Experts of a small language model: a shared expert of 64 neurons.
Below are experts of layer 8 (counted from 0) of a mixture-of-experts language model. Rows are named router (the router's row for the expert), down (a neuron's output weights, with its number) and show model dimensions 0-127. Each number is 50 + 12 x the weight over its row's rms, rounded and kept within 0 to 99.
After each expert's rows: "comes before" lists some tokens at least twice as common just after its tokens as in all text. This comes from a sample of Wikipedia text that the model never trained on. Tokens count by the router's weight.

# expert 170
router:54 50 78 49 47 68 46 44 34 52 55 55 50 55 31 61 51 64 55 68 45 61 55 55 47 62 52 39 66 35 68 56 38 70 27 54 51 53 64 57 36 49 58 41 62 61 53 61 47 57 51 55 45 76 35 50 38 59 45 54 53 56 62 45 64 64 48 65 62 27 44 46 28 42 35 34 44 47 52 36 52 50 53 42 52 42 31 66 35 59 53 54 58 49 39 61 57 47 55 35 27 53 53 70 33 53 54 74 46 43 43 38 52 46 41 67 68 33 73 69 57 34 52 64 28 59 74 81
down0:47 52 84 46 47 41 41 49 53 52 58 59 63 41 49 26 38 43 65 51 59 60 53 52 46 47 49 47 34 52 42 47 54 60 52 49 68 32 66 31 65 57 56 40 43 49 52 55 40 46 43 20 65 48 79 45 54 48 55 32 35 33 42 31 36 47 41 40 25 60 38 54 61 54 41 72 46 42 43 36 64 53 58 40 43 64 74 51 55 48 48 46 42 72 61 45 37 63 42 46 68 49 57 49 48 63 74 38 60 53 77 60 24 45 54 53 68 47 66 66 39 54 38 73 50 58 32 44
comes before: " by", " to", " in", ",", " on", " from"

# expert 122
router:52 36 52 47 47 53 39 54 72 55 44 29 55 38 47 72 38 22 50 46 62 58 75 55 46 39 40 49 47 35 59 58 56 65 65 45 56 35 45 40 53 48 54 35 46 57 50 68 17 62 60 44 64 59 38 34 48 42 47 34 69 72 43 43 48 50 50 26 70 55 54 32 32 59 50 69 52 53 32 40 51 61 68 76 49 53 58 58 73 67 46 40 34 63 48 55 54 51 39 61 63 51 46 65 44 37 55 42 54 73 53 34 56 61 34 48 43 47 37 54 71 35 68 39 34 42 60 47
down0:56 31 51 75 68 42 84 70 36 33 49 36 35 44 68 54 56 49 48 51 58 41 57 52 23 40 60 52 40 48 44 51 34 46 62 68 35 57 55 54 54 49 53 64 33 58 13 55 44 38 50 46 39 46 47 66 66 61 59 63 47 60 42 56 43 43 62 35 64 40 49 62 47 36 34 49 48 55 66 48 40 53 63 59 39 48 60 46 51 50 59 60 50 45 72 68 43 70 35 45 51 55 62 68 53 28 40 33 64 73 64 49 58 40 54 69 38 58 44 68 39 32 37 39 48 51 64 46
comes before: "0", "–", " |", ".", ",", "th"

# expert 59
router:54 49 57 57 52 48 47 62 42 40 49 60 62 67 60 32 29 46 60 72 47 33 58 44 69 50 28 33 65 45 34 60 40 47 72 53 52 43 68 60 59 61 36 43 50 45 32 69 30 65 57 37 60 61 42 56 32 35 60 34 75 35 44 42 50 52 77 41 46 48 54 57 33 60 64 54 62 69 67 70 40 46 57 52 52 40 44 44 51 76 46 32 42 64 47 52 64 39 33 69 46 54 45 60 49 49 55 53 44 79 44 45 50 41 30 48 33 48 41 64 62 42 46 50 28 52 38 68
down0:56 46 49 62 47 42 53 65 46 31 61 71 52 51 16 50 59 32 49 29 37 56 71 26 52 59 46 51 65 66 29 48 49 62 58 62 42 30 47 44 60 56 52 64 57 45 42 28 55 51 70 53 53 55 59 52 41 42 26 40 48 57 59 59 56 64 59 40 65 50 73 48 57 49 43 45 49 50 42 54 67 70 42 54 72 54 53 64 58 73 54 36 31 56 67 56 64 59 44 41 64 53 50 46 62 36 62 66 43 67 66 50 37 51 41 69 15 51 34 37 56 42 54 53 29 42 53 65
comes before: "0", " |", "%", "5", "6", "4"

# expert 91
router:58 52 33 42 59 35 42 39 51 56 38 73 57 50 69 61 55 53 43 63 31 33 50 76 63 49 60 55 44 48 58 68 42 44 28 47 45 54 59 36 63 33 60 24 50 32 34 69 57 37 40 63 57 47 49 54 54 47 51 36 37 32 44 51 45 69 43 47 44 42 39 60 37 55 66 66 47 47 48 62 38 40 62 31 52 48 61 44 33 33 44 38 38 65 75 32 59 66 64 49 31 35 51 47 37 49 50 76 40 45 32 68 71 67 46 43 57 39 36 68 45 57 49 68 43 53 62 39
down0:46 55 49 79 66 53 37 47 75 56 38 67 49 58 38 68 46 54 56 31 47 48 38 56 19 52 36 35 52 47 72 58 48 58 45 72 56 57 44 40 48 55 50 50 78 57 48 39 42 69 61 46 45 47 36 44 57 68 69 37 47 42 37 50 47 37 58 64 29 36 61 38 54 48 43 50 58 41 50 64 76 49 39 50 44 43 61 45 39 52 70 40 54 63 68 47 43 40 36 55 40 41 65 67 67 50 52 68 39 50 48 54 46 39 43 32 45 34 56 65 44 63 39 54 67 51 09 58
comes before: "|", " |", "\n", "-", "|---|---|---|---|", "|---|---|---|"

# expert 85
router:43 38 46 67 36 41 48 37 50 31 62 68 58 36 46 60 44 50 48 53 56 52 56 57 70 37 59 44 65 67 53 54 38 53 32 35 64 65 46 49 61 48 50 60 39 30 67 54 34 52 64 57 43 63 44 54 58 42 70 46 64 41 53 40 57 42 45 47 43 52 53 58 53 34 54 18 43 65 61 64 59 76 77 31 50 51 52 44 61 31 40 48 30 69 53 47 65 57 25 40 34 56 57 51 39 53 36 30 42 48 45 66 55 43 41 68 38 63 62 68 51 42 67 53 35 18 37 63
down0:47 30 26 00 43 46 55 33 39 57 60 44 53 53 36 60 34 66 42 28 53 44 38 41 52 70 42 28 54 53 38 48 47 29 48 50 38 61 38 60 52 64 16 63 44 59 61 41 51 62 40 39 56 41 44 55 58 75 50 70 43 25 64 47 32 54 54 51 59 52 55 44 42 69 60 40 47 41 57 52 42 48 49 54 57 42 53 48 55 67 39 53 31 44 54 74 33 53 50 52 54 46 46 60 52 57 55 55 51 37 50 49 60 43 43 33 51 44 75 42 53 56 51 44 42 66 44 53
comes before: "–", "4", "8", "6", ")", "5"

# expert 62
router:32 43 26 46 44 63 44 54 46 59 30 72 62 52 65 73 50 49 41 35 51 69 54 49 60 54 28 69 53 56 37 59 43 29 27 56 37 53 49 46 37 28 36 35 50 57 44 57 59 39 46 38 73 38 52 69 47 60 63 34 61 46 39 45 27 31 43 78 56 42 54 55 59 63 42 56 74 52 51 46 46 45 45 36 48 62 42 48 67 46 53 63 49 46 49 61 55 60 57 33 62 76 44 34 36 52 39 56 67 43 41 67 43 58 51 45 55 43 65 69 48 45 30 52 41 30 34 35
down1:49 68 58 49 62 55 64 45 39 38 59 47 34 50 50 30 58 49 54 39 45 56 55 40 71 38 47 56 28 44 47 61 56 48 64 84 50 50 30 46 36 49 53 58 43 51 36 72 57 51 34 66 42 47 55 69 54 27 49 50 33 38 42 48 57 43 64 45 99 24 79 43 68 56 54 65 31 47 35 66 62 46 44 61 24 36 45 59 40 54 43 58 41 57 54 64 41 58 58 55 62 54 35 42 45 53 35 50 61 33 55 52 54 43 55 61 63 66 48 47 60 57 46 39 54 50 36 46
comes before: "-", "\n", "|", "==", "===", "="